{"experts_per_token": 8, "routed_scale": 1.0, "norm_eps": 1e-05, "parallel_block": true, "lr_head": 0.00858, "decay_shape": "linear"}
Below are experts of layer 6 (counted from 0) of a mixture-of-experts language model. Rows are named router (the router's row for the expert), gate (a neuron's input weights, with its number), up (a neuron's input weights, with its number) and show model dimensions 0-191. Each number is 128 + 32 x the weight over its row's rms, rounded and kept within 0 to 255. Numbers have three digits each.
After each expert's rows: "comes after" lists some tokens at least twice as common just before its tokens as in all text. This comes from a sample of Wikipedia text that the model never trained on. Tokens count by the router's weight.

# expert 31
router:122094073164152137083138074097197133143131079135124183121064116111109098154082182119138138157111105125044116102157092123117093117178078095093140172117103175078157152107096100138114083117152123115131149101079149132108112114094106111128186115151063129067170119162104138134147138138144120099203151125104132104129120127130153161091104152066160179125120115083123105099108097122124129093148121146037111093155151154166071097118119108167197131150167156150171081092141148100148086113073144114149111151174114187154126161137157179108143182142085145053144123142072125159073090120187106132
gate0:180211136193121101123136096139119115138128117043122110142153163093111136107156058147106095131094138114105107125126083120093203165145094112169086164088101168172142122157125159159105113121165133129153130108121099205140086138131156142166118133150177113130175159116041149113102127172113106157122162124136109168144133125119136164151073159104063144103104119089136101137160254099091104100081170155106114078113068110148108112105174157108075084133105103168145092104144127090084068164091086140128123115120127156111129105169057109132128118099102122104072108149154086095134154169125122161
up0:136159160122124126112108152084117169112129133127146155050092147130151091051146158079124197108143144125147166160128148141096108082148190192142083141112124133125125114153123086121142097166130091130129116099107203161119104068167094106098126081168094113138119158100108113143114165106150107128098124139188089117158172152120189150156144128102139109093107180080135096078133133097168139193154158154187137117140100117116089085110143129151126141121151097157149170101191140183129163158143189086107101146160195073092147094124129190112157066082048121170158147139168179166170086099121137075
gate1:131130124151168186130186153181137127142161123162125159131115181160141188151159157086113122161131125163125153124151098153135094170117156168119134099148105077144208091124172108105110096129206097134154139066156125141108159161124111123081134196119168168080146113137203158162114162141092159091184141155131091116172060133200147152148185117137125114153045115092159159129107108171176153194122145124078108128137134072103151129075130135084141103132101145133145137122108133100091140148119097197117114081141160152159090147119109085181172091180107113093114127141096105113159059085074107138
up1:152216146106130124148192091189139143146119153168111163181121141154097134055158115116111124115123131126129101161155114149153122172065117099160140153154125092099106120163220140125113151107091124100110133157091128149163165084079150143152145168140191157076116119077154113081091108108084139104129177122134126141144081096126119150129130121115088057127147135095163162145113153142104103114059092111121117115139115103061072133074041101127067109177101092172172170145126061126093096144190041130101123162090103086126142135097136135124123186170055116134128121117123158100145114144161139119
gate2:116101092141126113118114110165159127075032168108122138155111086125129131110097114079186089133176134103109138128153069110105118107148111105126095123116196115138085152111116187135124141146130150186114122159145171142115126122165133136062139138120174115110075140092089139154092078100088125133087141126101099093159088163059195090129173087111166113159128098054117133108135124109127143071117110131127109132163115163172116123167129053100151150173089069125097186139171120112129136094136145133131110095167101160173128087205097201131121164087093122144083137078163062111187122113076194152
up2:154143173097144107146113148156129083117169125178140158085063141142150099146105111092140119104123164153152081094173123141156051091121100130112112153112157103169123133083087109142118154092109110149099138106097132120160131105086112130117122166091157136135132095136070154102122172165145111151165173137125092139141132111131087144099190081096119188041172146114169136134120133102089102152117125137130125122184077131107080122131123122214133171157070183130174112067127122099175151116086064123132129185107185199133163187144140119165117121123073191123096144200103147183048102168162140098
gate3:060088099134152131117147118122169153126094128106117173104127127143090154124152165151124118116158144103136087140122073100084108146092090147075151133116157081145157033095099126128182138169169096092063112069172133090096103097137129118109106123112136135118135160104103194077141150144135067169056148112146146106075189115131176117097066138117085113121093121134134089153129101137124148183140089144062095149138153108163102116170148117163197140138090087103105108076158066117186091092110154156108124075140155119117159151125118104170064078135138143183150135158161113207119128061168119108
up3:083111114187153101150106111101124085168160190083235179085133121166137095164097100170166118113143133119149157107076106118112094124079158144129144129133110118075156143165137128189131144120129109143115157128178133094053090104119065121090103155118114149172097118153109153127139136106102112172126085164136121197113146133110108126124196138159170140146093102207135154143151168123121161114130116135099180080073107129060115165127099129084086165081214133137118154114104108172098114138154145137078179083095133114122155152114056144140136175109095095174119127092084062154112121178150100110
comes after: " \"", " in", " the", " a", " to", " de"

# expert 44
router:117093107153146152109135169110064115129148116150193109114114150116100121182080126175139054085109150099123159101138126219069115154123128120139171108055160150117162152096166117138156091082129151120121115143130122094119092153118079139096169153123085131113120064144100169098097102179142167109069116158151135133141171108144159135171113116145090153226145144147123103126159167126161148093130114114079136148157153131174167112176146204150124141127168139150133065080079097100091157093192121111158121142077156154108160155178079141132174125113139104186155107186114201159089141128095174161
gate0:064144114091079205132144123148139141083098117072114156119098103151137144172148089173131104148105132131129107125042111139094131127153072131129089106136122154115188168155128148107147163148085207167087165131128138133129119043078109119117093120178174161125125182128122162096099165103060142089175092166120149108166158150131173175138087146113098105153169136089158150084103090114164165096132097120155136170148129148105165120071101128177121107132141146091197129122159150098152140058101107176078158123142137071170150130128107175111122122182148140098170153068171151143124086138065082104
up0:175133136109067125156191155082126147113028165166115123167142145123140138136189124077138133130187169091097171124188165136119155117110114160116092103102177117118161148178097112171145138132053177114155127127131195136140079183166131114097126136170132136110112186112149105176076220126036122138128102130146111119132136166094177148099122104144100110126192138144148104084122130123095108091118084121124127119134160133167143059171087146169126120185128119114096124161123097081067081125134133121136105049144108127080095113189184173128154128122157132155116086103158089130133129144155099152
gate1:146091131088131106138136153174122151099119079096126128137112147145142100063210114128114179189163157144135104154168129138146094146125118131167105073085185106167169133177114090091116155204062099114140127142089099124162173078137164104147144058181099141140116110173111115172117102102102150102131164120108108125161138124123124081096149117098116215061124112145130120157161145095132139193144111181168143121128222102120171154102135131155113069160102091162116141100129124160105144176121131131095101126130066150099072069154155106127121105109155101050111204112178121105094135115111083156
up1:084150092144108148110144163189128171131124111134098108119165135115108109157145146154140113203151115065169139107123153193133071159176154122111082117067149068110168114135147118101156153115180171130146099057130143133096118155129167107183071114181151136095145145108123175125137092201094165105136149146083102149094120136122125157152170160149108170160162116069180160182114096155083173155121077112159095168151145100130177113127209129186059138135172157152117098090143107056130153175067146107142131119115106104191087109131136100114114149130171082146108135096192127110110165107133105158
gate2:120099157159048086120149145149141093121128107094128121172091181138116149112111083121114126118092127101149125104144079173122134143144181083079080114063050115107136176083108136047134075171059100140076135118113115161135156144162122092180113110110095155085152164103082116135099129153106128133165155098193161108171158083092101123139159108155148088151127114174156224106107119118031155097131083093180110129127141090160123100122125129139142178166136213155090094134122096110114182122166146135130195090155169120152109143132125108156152145133160150106084109098168132146167101149144133165
up2:098118164085108154117107149087049154167169140128115119141081120120121083121149180125198107109102091090133158101164121132078170126154104130131111128116087150172123183078124095093162095131088123117155105096192108139106110138134177154120091048111111114081127139182118142187140084126130160164057095185163119133141155099154154096116144154101063171165123103116138057112151142190098155106153144109160106162124148184107144173118124127162069056152141147145068122102142098179112138112118125216156120082126174101109084166096171145130146121119148092087167133153123095130188100078101093129
gate3:092123166112084208157189144129081088103192122185090130155125115095138085154122118123129118205067076150126194128145139125122126105086157093127114079126152090109143086172154161101127129151155148143094144090132168128138125140122075162138111104126098087142128120084149110163101120086164106218141125104138032073116120128090186132107169077067186064111123095109158163177129148166152105130153088178101143144108105113140157168116143157165078125132122113155154139075153087106158122150122159114157140103131135122166161157081124111082101140128133187112139175090114143160125041100111154160
up3:075094136145071050151155154208123121116110101117130074103153148118141106104107135090079117111105144107086140132120078137117125195094121113170136177089122145112076129109093150114091113169099246106133122094178157149088123127125117143092093084151147162144169071125059103158125078179087098112059161148151119079143113172074113121120098095126148184124119122171160131120153120124124115155066121088095106149149137135095154071171143144147189119154148102125116116110133135145099116085113117111088144160059143132085181114135096102118092152121159129154170068061115139114110122201157123176
comes after: "–", "|", " in", " (", ",", " 18"

# expert 36
router:074165122125142124117134131192077100162135141105110095104128131169126117154165160162123143199129120112153125151124182156184121154099175171108127061091151137167127124156184065153161110127150124102124123142141085086130193130081110123143144164105125181090122070127128110142077127115131122143125086190184061065132182099181125165135207121104167191194126097145147046134105127112155158147111108165190139126103092123139114132069141103146173130160077172121085120145142100148129162146102139091126111080170161084138156114103076079110104165114093137081088148125078145105161129068119136127
gate0:167133157086121196103097139134116119084145096133124080141117093133173113144128133145157104090109108147120149165128103171093125122049123172104141144146130147109160124162156095136163108116099149126086135097145145127140097109133121113144133114078139111149164060092092100126108149101156156168092202097116165112139115146132093130130171131149106163107061091100143063083116066140192155125117080160127126095079175139125134090123116178012149099136125154184173119116135177234173208060155137098132120133072096138103109141108111138154110105185093175149135157156163126127081130133112113060
up0:155073129174160093131101158126108134139101071124138135103130169112176076150159181065150150129103199090127145159170185122128088121143127143176131092137063164178107151175113176135155147113117141128167107100114111131118199078102122137158096102123153088122109136163144123105119128123147120092080114120125155077136122166060133118127180106137089098178108142114139119108066169118129161128161097148137125172103171113157119150142130136082124123095148151111090131251155153155059170124134114153154122122163187107112156141108095141184130149128146209164051175178073163144146137115078095175
gate1:129120120119096158159121043114183206119086174155122136132139104094201135089107146170126128106086179127111118129101113078127144142083088113090122180138082116099157133159126122083126108149117108118101129178145145136147071113151175174113072079109173186142142106196090207139101167077081125132192132105106138186102145169114144111160080116151129102145145145148132179083160142067102140124103113118117117106139146120137114115101087181136151210158206151137150142147179124128109192108148096174117135112143146161161133156111159143150094113187138129057167171083126135136119125171101119073
up1:140121109090095129166163066150115087163091113100149131077151097175207062096145127148176103159089161093127107152103142147175122129058091154133107150118183078116202115090134122128136120139082108126121155097157108095186139113123074155114109109162150156095168127164123184151096142148101107134104113129189149186097151118125184141141130138092130142106083192109122119147120129138156119136106053137143210154143186131214122135140106122128190106156124119142119033118126101209133152066121146142134110151097119141109155130171159149185101093082146118165129092086118115168142122091124082111
gate2:170089070131163128125125149138134105109116137166145090156173163162157143204118104132162193136093096140084076107081111133164097111153128129122123117133169074157163108057101133083080214119110142116136158112105135126069057161105165090125177129136149143120139047092160142162144140137094090103188107110076162122143118082068092108166151202113112150109101198121154160149159145144089109119101106183133104154133137116103094192153121112149119080103202068160165157142120086095130137161097122154097097127099137159132085120169141131129101148198119166133166106124149095111066125156157121121
up2:156040195134121116076112139137104141143094134112096136183177102127205163139186091107096125137078136082112142107106149160153139083176145164139157126121040177145100121159190083093191128106148101077091184086147101130150105110143146132101123163127167174099144085138130146125144135126114119077125113137159114104169116112107180126079150124084087181166103084136146055070089154114126165132110154144174133141104122094112130176158069170133148133104138130174145157150120150157112142079139199141165122096136108113196134171142087175137139153101137093071090128117129118071120075104091130095
gate3:112116112152106127099132137141101106131146152143077147136148158138154160171158158084111145138174118086142115149171158109168120043204119135136148071142048081126119132125087134114146180098167174182170140124104185107140144136105112135060174134115075131168116133176135132231073123134110103076152122120077104094149144126121104179083139163163121125111184151082146111148106159052102101143117123122127058124074114083203143162116132127139096123119078128087110139122176093149129101150113115118095155119103196127144113028164168135164127166141176124097103152134107126114075096140110098113
up3:081165129090150126097144176125118097198161120129172143096208122175143115199154152129165112134137075112157116125118135121149118142128152155093143140179148135124125078104147102123153134166098071128109150152098069114120106050131114121143112096197125147102096129113118170133097131076110077123163107154153165171158196167104055124093189110089098111127056125063114127160131151130139190129165112091169155105134156157138155147116126164138126156200088090149139102129086106107083118184116152064121132129068129145191127158118159099061054097119143184125123121085131126124147133161076153086
comes after: ",", ".", " that", " and", " which", " where"

# expert 7
router:126097131151094091149105116136120181155098126078059154118142147094143133097118153126142144176171127111120093159203090163153171131102152190114103140104190166083111089159151103138112163167144104144091136127114155130132122124117118111151173128098139117194103090128106171112109127180139110063140181176136115166191157147122159115170060079165118149173149108061091183139157157152108114109119125131115129173179144099159168135127076123164102061094186137075150140102147178171074097181117103102122102122066134075107099102115124126088091135090107077170146165125190126151131139188154133189
gate0:185148157139149087091159080100085089065079061123108080119143115130156143147196116164125109221152149104133121183102140151136101134126144122111159141165144117162108122135147114141130125142122157146110094116145170140165184129130171149143150088129167114105195119124172150163135145102151172191119104106103180128140109164073042126160105144113118049121116130124124133138137174130079092100106154137161138141063158077105067087146158108186136134113067119127137136170189104134094118117176117114162159076090063112128173147124152126220103166112118174110145076140141158144104132112179096174
up0:113130115137136103178154121096157107167110070115108100141179110155131155095126108156124152157139106180021080114128130133103136186140143139134154128105114155113038123122138167120075155098111115104153059132144036109135136129147164128119113134076127160122093149065135122171062139213081102056179130168182130121114114121134131156130102117114121155191126128090147144136075092111100110107170143146159144126165117178228138069164090130084163071122133148150132103105109165153124099107108122164106162106120093144126090105172090126090172167103144077093124139123148143155159114153186099169
gate1:110133111170140127168141115119115119145109192127092144060128098098172159131153139091212088178154080203132117151151121078116121150122107189060132102162132095150120152124146085132174154126177131080120101066114149128174170150162079133115113089118148140047187081120147150184137146167149135100103122073151082155102179104082138116093117141139136098089098096105146134095123108129132152106104111149172097120166170102065076164106096126105140109141141064138135091183143135158154133161140141107145174048120118110099140147069123157137078148084161122131117076109073137067147067118157138170
up1:123087123144162142141184096159107202134125120160158054103120133179113152101147115123180142148094118107129163152128141044192105097072145133128104109210161142122177153114113109171110100140164097099130106142106062144188144157121155115087140071098160147131176155108126164109161092176147148093058115154144117212131138065144169116161167150094098141157134127153101133105162167151100099167151182151150107138183107132142122111104093140137149136193134028151086185142129101097152119107141107161176160121100147120157100107145156115130126135182145135136121153127097078155088154151133140215
gate2:137105163138118153104157109220142111164097098055093102078126139154161144159083154197162149125136091146135121190137119127073101118129118193168158109154113125127155157133170135152180112120154163161130059110165189078146137185166114156126102182148160102143147085117145175176096163121121073105137140111202131102145083122093134044132149136152150138138146142078173152135170162165144123132084114132152113172132161122174144149084149093118159091076156169091127147154073116123140164082056155109153131148087131108106077138164144109138186073110137137125101116159125150118169106051130123080
up2:128042102152099138147086189149096103143124112114162156160108157131111129126112112165120180099083155138134125126130113141110094109087110137148100110063122126114159160186079066095152099125095114118100142123150113117112128096183179127207083127227124152122122165165160108153124107100093148064131186133103155088131153134093122154088132154150124103069148104127099104087174113097139091102116048143097140133158141173091106117073179164120135127148098066114166156090098147185152149157152074072078110072134147116194078105163127117141108151112136133081129088111176142166132097183105093078
gate3:034107107127190112137107157139198143130137122130129072148154136093114136163140133138138146080110118078157168110184104098095113086064108096078117119098124111156146159101136126126131136023161198094167112135091166188126132097132090116125141158143152197106193193105108135179140149066148120116145153139122172131154114099151138072106130084081112083155125139113170099075108078133164146158116177157136151095103138177140151167092154173132202158152124142140113172097049119116130132136118102144130134066121120133142176120108136141128163105127153189078088103157111132116053109136132121172
up3:085089126149121143096167157176113079163143095085106110117101151177103069141153149081109089139115146124122166081113171097179099151161143175123126137108084119172134126135129136150127124096071113174119199127167127137123133096106130122089174139135066109064064176116141108125084130132186156054133109136217178125123151102126126132127080182116125088165132151128145161134098149124122112110127154140110115105115125123134034142066169137110098150087099177119125149153133136092141123184150091098120126123153088122076144101134101104192077118136086182205108191211174136106107123093096171129
comes after: "\n", "-", "|", " ", "\n ", ")"

# expert 68
router:141176121057103124121064177141144126134174094101073100134134157107095106159111197152078100161085127130162128124154109104089150114168177161155098116117085116085133157149135137146089056134123123110164101094156101168098126112086088098189140109088057095147026113130102152161096117124132078124080146151143061092107131074136125078110154057094102166203109095128117155097125117108123161125129143164126144148117099101174142165127115170136109060127123191111076166135170133138165089122134137118173094058115146098109153134117068148130095130120155146104051131107078151123157130098108148117
gate0:186112077145135125133166151119117114164141160084064157097157143117188196122129062084108139070106134182124087120119133113094146121138129108114093116090158104058076058072107070142108141133135112212096052123167158146132145092090098116112107138154111134158158157138118151131130148138040160135170084139129139180138111108108166173113185117134103137103076090155116102188185104181097071103105126098093170069157091118092083092120128113111152118139127146185165147128170144100117171140125089150164155146108127107108113108180132159083087136153173132141110112153106157064162119169145134135
up0:066102120125103051150116145180156100137141109133108184120126116138161114102129084115080128100209179144110117114138192068094119088080119103089096148121068136168069125128136096103151148099109110093135139126123126092089115106157156134120085159195123136141082114083138149103107123157231119090160132154159091084145093112094115142144162090161087061156112145131116069149093175098093135199171098140142170114159145116221137159161117129085118133127155134088111111150142141149130132167057138105103084074162082120080133136110165136130162130102100086103120184157082158169164136109118119094
gate1:092117053162064090154088132127123129138178165087083129078150149062126165066075146141059107166079134095159050112136121110098155178167141143116110092140157131111160128151135095101065108133137135143090161117150131190147137149130165119128163102170116149125164114157114101144116134120152159169143104116030142180169113149105133088112096108166139167144106133136134174143133158124089068039141169081085166132157113118065087093136091107152156117081085149120151104111124180121126142053190106089158121131109135114143089120123150141072160141124178153123140079146162145121104125174186125146
up1:116128130107180123178071174160083142175126152137164121195169093192070126102120124156122099086109125159168142113150241129099147181124135134097121115092107119086096171105119114121118144138112187127198086143161106089145152074108159125146144181110148150138157127160094114185156143134141102137142136194165161180104084179126150138122168114141136103119129155146143086156135154112135113171098128145156059121134135112113145156137171188091102087131129156118094147134099128090145148129069146110119180163142179128108123148135178118188131077116126103065052158131080125164070209129119141070
gate2:126113092051130153172128126085089165120095115123139111127155130133184112132148117065138093164163141139156108033147118114097128066139150118134094145123133092097113062136113160085129089192067132124095198123141112133133136069154118125104131123171108089134061121173146108142124145133154173124145129128048152109174160164154122150106159135102102137109128115127112111110127084070127133170149162138151116127171174113183125117132084132102113127205044130096115119076068145108108130164148177079174174122173142099106133125148043126091112161140154142116186161147191144071175185118156122148
up2:108126133084196156083151185093132112171138135143151088126090206130157167169048102146127136096135114162088137133187127151135089097185143081124081218129110143109163097113145156130086140110119132171155127155144116178102081099161135157121109150130139094115123084216165092088122115097105152132141133116112143143124115123191088089156104147169133147105120075151091161184149086130193131126233130119125089077171163140108136117111086160103089154139149157122071128151176101155128116140136196145122149152140121172107108168139068128130114127146069155104135140116090073059105109157134164132
gate3:145132139095112185137128155117113078073153108095082146070143150127117163157174077166183156149134149170131161131170129101140108121174125180101122127141089122115108129080089055162081172128127150089116102150094040116213162115118089129105109097101138094177115168121088162038111141149163107143172100193141111104150098159066154078150121179093145159113075127119141124099155125115146139090125193149129131137137092077057109135069092119186113098086153131157074113136103113120103076153143120172121163122118129132133126151144083147094120075137218159122160141130130155142135134115119123070
up3:173150130099074164076158114126149110143120100170105154104142087142137107147180083079148126081133105134119127141111145108157140179163099060054144134148121075143056091120146114137075115121155176060093100134197109140119102114107080124152147129094143128125181142161143077068093119159141075168137129094156119099081107168106106133098138101095156176148106099143100152094074163069097092134076145136102097091071133126160163125167146075137125087061136120128081142130135114127090144147043145151070123131141123138151217148135119151061141140126158110106055146160165126108170144136166129087
comes after: ".", " in", "\n", " of", ",", " at"

# expert 56
router:147109111118109136162128135073102186182094129160145157095095178143117136137073154157182124084109143117156188128135206112080155128110109109115168102107083141094110124101132104160116092113160122085119154170151102087145073151149142173112163229170068122161140102154113160058096136139147156119110140152172176144102144145087190135142127158129082140142131122137147149149108195051128141155094140150099120172086142200119106153150134148115074143081109110128132140109065169097095140136114131107166118148133163174078123161170107165108172119156109094181147102203147095098090178094159170171
gate0:142153106063082130145081110118151103154117153177105112077082096129113170117110138170144135151157172142134134100190136079128134165116090184141120127081165137106144172095072098079121119057132130087171136120148079115145138107100067144161118072116194209142115122136102179133117116207164148102098093142171123155086075133092131128187173158163094169181122117163128193137147162080087148112129172137102139144122117121156139110097142108147120131127217114096153104090132193123107051090051132143093152123076093169128114122163126129109133126104131118114114108150117141055132131121182106157
up0:115108150158095123118176117072122138116080165102140163129114171124100089113125111140185110104123175099166162160155107157134150137059102119150194153097124104172127160096119160188111134130148151129174124120154127131086109175147091191095062150128084176122156114102184124186149130110105127100143072168108093130114088118131097083134176101150134131049131151153134097159147115117043094145125103126122101137192174143045131108157143095128188152137107208080108120112146107089154144153178100048130113084146171150077123143149185134130160102131086123159076099106152118171160149183153120157
gate1:149092136169121089156102150159184140125090063095097084089118058168113177162143141076106159183167180128066095092106097152121128117165088115113166074119112129176130158090164120101168129193084153143053105132157096146137150180151148095185145093175137131091111153143094132163093100144065126129149145147125168050139140129148095153113138074118117162127139170117101084075090163080096117176150099155126134096102162156111074164106113109164150117144155108084197116107106158137091152095099071097149101118161092074110136109133112117184118116111170093092141099151153116178144106074154140108
up1:144146118114183198056121175101092075108120147174120133160116091176204103119180105086125196058125080146123161195090125131114103118147111137158112087175152095080136177094133094157116132132148137132072111155195117121178137130085194169126121108119117102166094176143153141146153165117058136126142097094165105124089083140133175110198109118227149175171101163119120126123165132168103154168149106079145162094119164132090161105160107127160117109151080113155147202132121103163120138090126140126141102126124108098067183124137154121134150119184138122116114121128086108158151110181110142134
gate2:152162069062115161111102068084151094107137109146086156183163089069101153124173096153160149153106105108103056088146126106189107147103112043099134112142129120118096161193107135101093141139158107122094176135104110107173126158150093157113132122130135200137144100111063086160137106171147179101134141093125191133114157097141138159129163132179121163081158102099147175178088137142137195053125123126137142150119160126118137146153157173159110068082102144119073145160130130118139176184163087136159105108135163140150098110144175141090232130097140147117138109114122165106085114117133115066
up2:085077098087139046113166156087158166134071141119126156167135087081154130025173066135129138137112122094090094158143135145160136134092151129088173130116107127165132099092130154106137218107107118133175071114113142101082083200099119134121130065130148092141150086085135116112133093083155154121125063048129149140117142129117133146114161159130182159112157221170123091133116146147139134101081104154060137166131122161128102114113183169162115145134183126136118120087129181150138152109138114128105094149135097175153134096129213144163142124184145097155122139151128137130096161097074137084
gate3:146169080171137161084135139107090133171069131107100120090095105129108142102135173179150124162114042076116130095147179094142159081151097217135072119170140077062179140118150143155066134146119137117091138164092148112143137124147133160129103160080076106125111135139156145172114060150155082141086091143132137166122154164164183127095184054152115104139163094080080148124078128084121056131146167070145115133121172098136166088107103136100172112124099117169138136128142141110159100185116123161154173150158151106125147164167105143049138115084133141108135066115145095110130153141112078101
up3:140147138108196106119086103134149116104108102045130102111151061136128092094181144130118159153182162085148076113108099108140145195182145164134149178082106124206068102070153090091130101099162118108146117145114202152169129148127163086165132085139122125104093154090162114093108133139110116169157149115145128096141083095168142091116098128123164123112186151173134200098171123174119093083104126151154115075164117125147085121145136119166130200094096176138144088199139130107172161068149134106139138083095130124148103112098154078161166152094167152139082121134166117182136115169101143070
comes after: " |", "–", ".", ":", ";", " ("

# expert 1
router:132172125108079137114101110186107121137103087146087113138076119142121041157119176085120140141159123100099084204141120154158115123110164159175126130142114163121161157120149189128161104080209101183079136091146158103115167109080103136146123115120104206142130091135086159146087107113155091151130114172160100100122119128161107142101171163110151055109127090149156126138052128085197144122110136156164141139121098121098129135119121151149172081163123164118076134114129073129131064168127113079128141083156158117084134057100103133132141183104148157075096122095062082180109103063113165163
gate0:149106120060088128152122142096167146128123164144150178141154141133126129143111132140100090081088106157091097140102150177173144055167116167136165147114140143106133114188073147125171128169167110125135123101112151127108142105090149143108130164101143160193041097103145145148115086127176146169110165156140123124179122134110159087146061163122135082125084083151170106087129116168160108172171143121089075135137113091153139149165077096138062114207108166109130101167134126126092074105180131049126192126149134137114177119152096120105173153168085124096148083136077141122130205097201172098
up0:111147141174134139139153136114129134083101119116111092147153140165121161065122130138096037116102145167088165078150137146153140085144122120124078081073109140183072109112129177114090131113160092103134164154129196161196110150149136127126094092119135150131116182112166121125124159157126124105118191133091135166138130125101109198078140147114096161128074190104159149120095116203109152135099142077097190121161133143083168198163145128149073132104181159129066138105074210089163123146112073138174112083139158128088144153106132123071178098060161135155166085121109123177140122149124103150
gate1:176122103142146151143089111102056092155090176145095069070118105101096143092107110130146110171117204063073075116149142101153117109109169146173199113138144097128090118138124174092149170137148094090076098107149126113070089112086080166121168133172121064104112113067124111076158090108154147079103124081175165089022171176117095134106096173128103122140120101136145078097095146150192150176101100105142114190130141138136146131126193209104135177167110115135137170094146116095131131120149115163163121145133122097105122087125128119129146139126166102158097133106124111124110105085127150091
up1:141186121102135169123111078120096128144055144153103102116148120101073147153106059196149102122135094159139119072194159124137166091099113122211135111120103153156108130063183143101100082096108144135166122191136078141136129126138123153130134172125094168151194110081107135143114100150115078181176129125095157077107128107107135104115145088134069121079183071107107138093149088197099154087119136104117144142093153081083110111120142116070044097083109169162126146113121175150135124097151145081117122136144120146100126117144092131042143097134143152150172101137102117153084139082151086199
gate2:149141106108146127125167099127193097121092151132154096154159082130107056132116140131170117127077116115127161153171101149131135164121132110177131167146181184136154141093123129099075125137168133207130135103113100138157142129163112129067108064159087116118194059129137148165102117107135146111117167137085114110122146139160070132105139100174110136143086148150104101092139161160146080150158138175183123100096047169136148155116074135094146151166102145181122128159164156161135102178139063156095129141056160146157118192146068084101110219102138190165131133150121162097086089131196126169
up2:111160110143147146121160143100027127108204136163123091131131111169046121050100151105124107108150147170074077147178113121101094160161130130060065159119134174133162125097151142132127079145068142139131154129114122160139177111148162103083079078097109144157163141141135117128149160126135126158120176154141122105119135154079098163096145154127128106158127097099151163146072101146108156046130157113146133110170158180121187144113156137093140163125142122139157143066125148142131129133123194122136051098158096105179188146103094105186113168174138136113089063104110142174175108114085055142
gate3:157041101079161157140134101174123101136184117167124120135161171110126133093084102035143080124137133153122106121159120100101172149129122119121193194095161070114118108139148174135121086072115196208124126130124150121128088100118110089158175108103093131098146127097062122134098118095123110111096063148153114102147139198130157155150160106097099129105097133106127144144086150069141193203148116154157124113126152203147125104146181101150187113142085099138105105092097077150103151151179091095163107151095133140110144075167139140184159144108142106162106106161174134125086097137152187135
up3:127147124122082169174138131155126119137144159129125165139125140089123142102138108132118128169108076105139106059132077143139138120142124125134119167156114143141108158139122089202213181158163079083142127139127121171150147164154140144134074142173168133129155132160147159134130125127093132061165141187059102105157134116176134169073143111094166202099128159110130104121182108145168181184136146118181143123067118194110117131142092177118104197094116151142184108087049169145175136146161162127139079169183158107054133090131123140108094174089102071069109091070165144122132102149136139110
comes after: ",", " he", " and", ".", " to", " He"

# expert 80
router:076139141164094089131123156064168138154080119095136178134158058097122100146078165168167127124212166100123164166122095133121107078096146160165082088162108132124174066140117105137079138119139086182160127136170139094079156112096139098135115192128130116192064071159118125146139148195139141129164158122112105099099083136134204117161157123113115118122145149129096144149053139162151179081105158055099145172163135151148136162160087102086096115081130110127185167109111118117064133099097124089088098102098112092123134139117089114131144164103170149193131111094070144142148101158128158113
gate0:064188086155128103080136140103130140144145156100074092122158126102155118200113212172109144116165147096145153111131098124135123152112083145118185073109103129119162081162173132131142065109135116174131126156168060095097164133114201145125102082147124115151163123132136101150141137132061169135160195112142070124102103128103163141152121164123116107152093055073189098088111110103135148074080125111087187135154145134166108154117120150081091206131140135078152106105118118126174109118127131163150085115182079123137126142086160167142143054146108149142058102096111106080119118133084159083
up0:098152137096131154147145118077145102162114159121115164173170125102130169176093115193100143127152153135147188128094095115121066107164127148117149093126180101127121102084130120118096103110112114171050132155150134139148143121110142148117157125126107156102137172121083130157119135161188128106175200137189136144091152133125131117159105103123102114133094122150071136185099091083097084101193168098184157136214201220126089130184061080126197138106070135161184169172116103118127135092112170169134127132106143150118136098118187132157111132114150161124098164108114152195138071179135105119
gate1:149166145122131135070109154089095117188142156154177127094102175106091167131096108126142126158087062113131183157133200078160123095081115126111119090153097102186135135098174067140088144113116157149178167168155119161146089138137102134101043174138120099175104121155188182107117097141164098125071109123100146176099129148107101185145126128112155142132065131075104116136158116145110111152080194125097064120130163085096151220100151131124150086197144119147135134155115097165141083124151147070101140157141178124126127151126136114096173085116105163117146090204120134094113088164164146126
up1:050086112035131137144055132143129074104175095138134157172155108155191167120125120100128096158126090129138155075115118143141105199130166188127072134104104139091050087124154107147149186113111089103155110083108144115123157076122151149097177118115176127117139137086128090187137109102157127109081151224087130121133160127082107140095077155128103151134126120142130134114170131149097102077137136215111164114113161123134122086116104122174091121109091166080132142149133109107125102166174140078108172129116154090132075147131120078179111102146114174117134130150162208168116129175080120114
gate2:146137146123171170074072196128119116117166092149095117165193067161095155106117119133097159140116147110117110085196099133132143137129126134132140122133152095193119142100103131121083067141164130164062153134152135155118164156126133127155076149156146108137059089218099124179146127133156148142139154136153160083145138121133081084121174120135178101207090043125110132177135110111110135115182106133133167129148169184125076070083149081093097130150084128184105149084128184091115132173092113087135097156122190117153085111115109123102114095130137182132148154109129164078151160142151058161
up2:168156128108085082098149152161151135152120129079058141142175105141127034123155199149112115124158139106135097116170180090108163102179128149152195140145090113120148144124091098132179154150178061126115166134113092162159132144138078135121137115076092118093082077153079177165179122131142118128155135101176106136144179132155070155131198075136133119200108115097106091132089167147099110201141153145129094150111202116072162147112142118166124067138155075071105125135170155119131154144175128161126146058112125156155102080101183090137141077119141123139111137103069125117102147139122130107
gate3:035149106091095128154080139155140174116096119168123163128127140171130146092088075105146210139100120169112099195110149135117112127138127093059102145157135138119117169075146133125091130156132094075103117085137067098136177134151185091113169115134131169114159068152115203178111126139128145122156093081148106145141085147105146245147145085189155103119129126121115160100082163160103080109135142132114167151153112136099136121127166100144056142104122133085086170166135159124124122219136088121158148103147119129147115065129125065183115112138142118157141207083126143113110132150159112144
up3:097137124132127112108068155148157128093135146163141117110097155110163181139104123134143077117143154188171135087203123161123143141163136137141110138156159113066085149133174080095123073155156082161125104092159140109116101105145138137093148118069112067133112138124156154131092136169070108129117108164162094159121127099108142084074104075102108188156107117154126106097139139107058117091074081101069165106185117135120124115157138101114192178139164123113090116089111167116167116155114147127172170075096157128142071150117095165134142035107153099112145041145130075090051127100093087190
comes after: "\n", ".", "|", " ", "\"", " votes"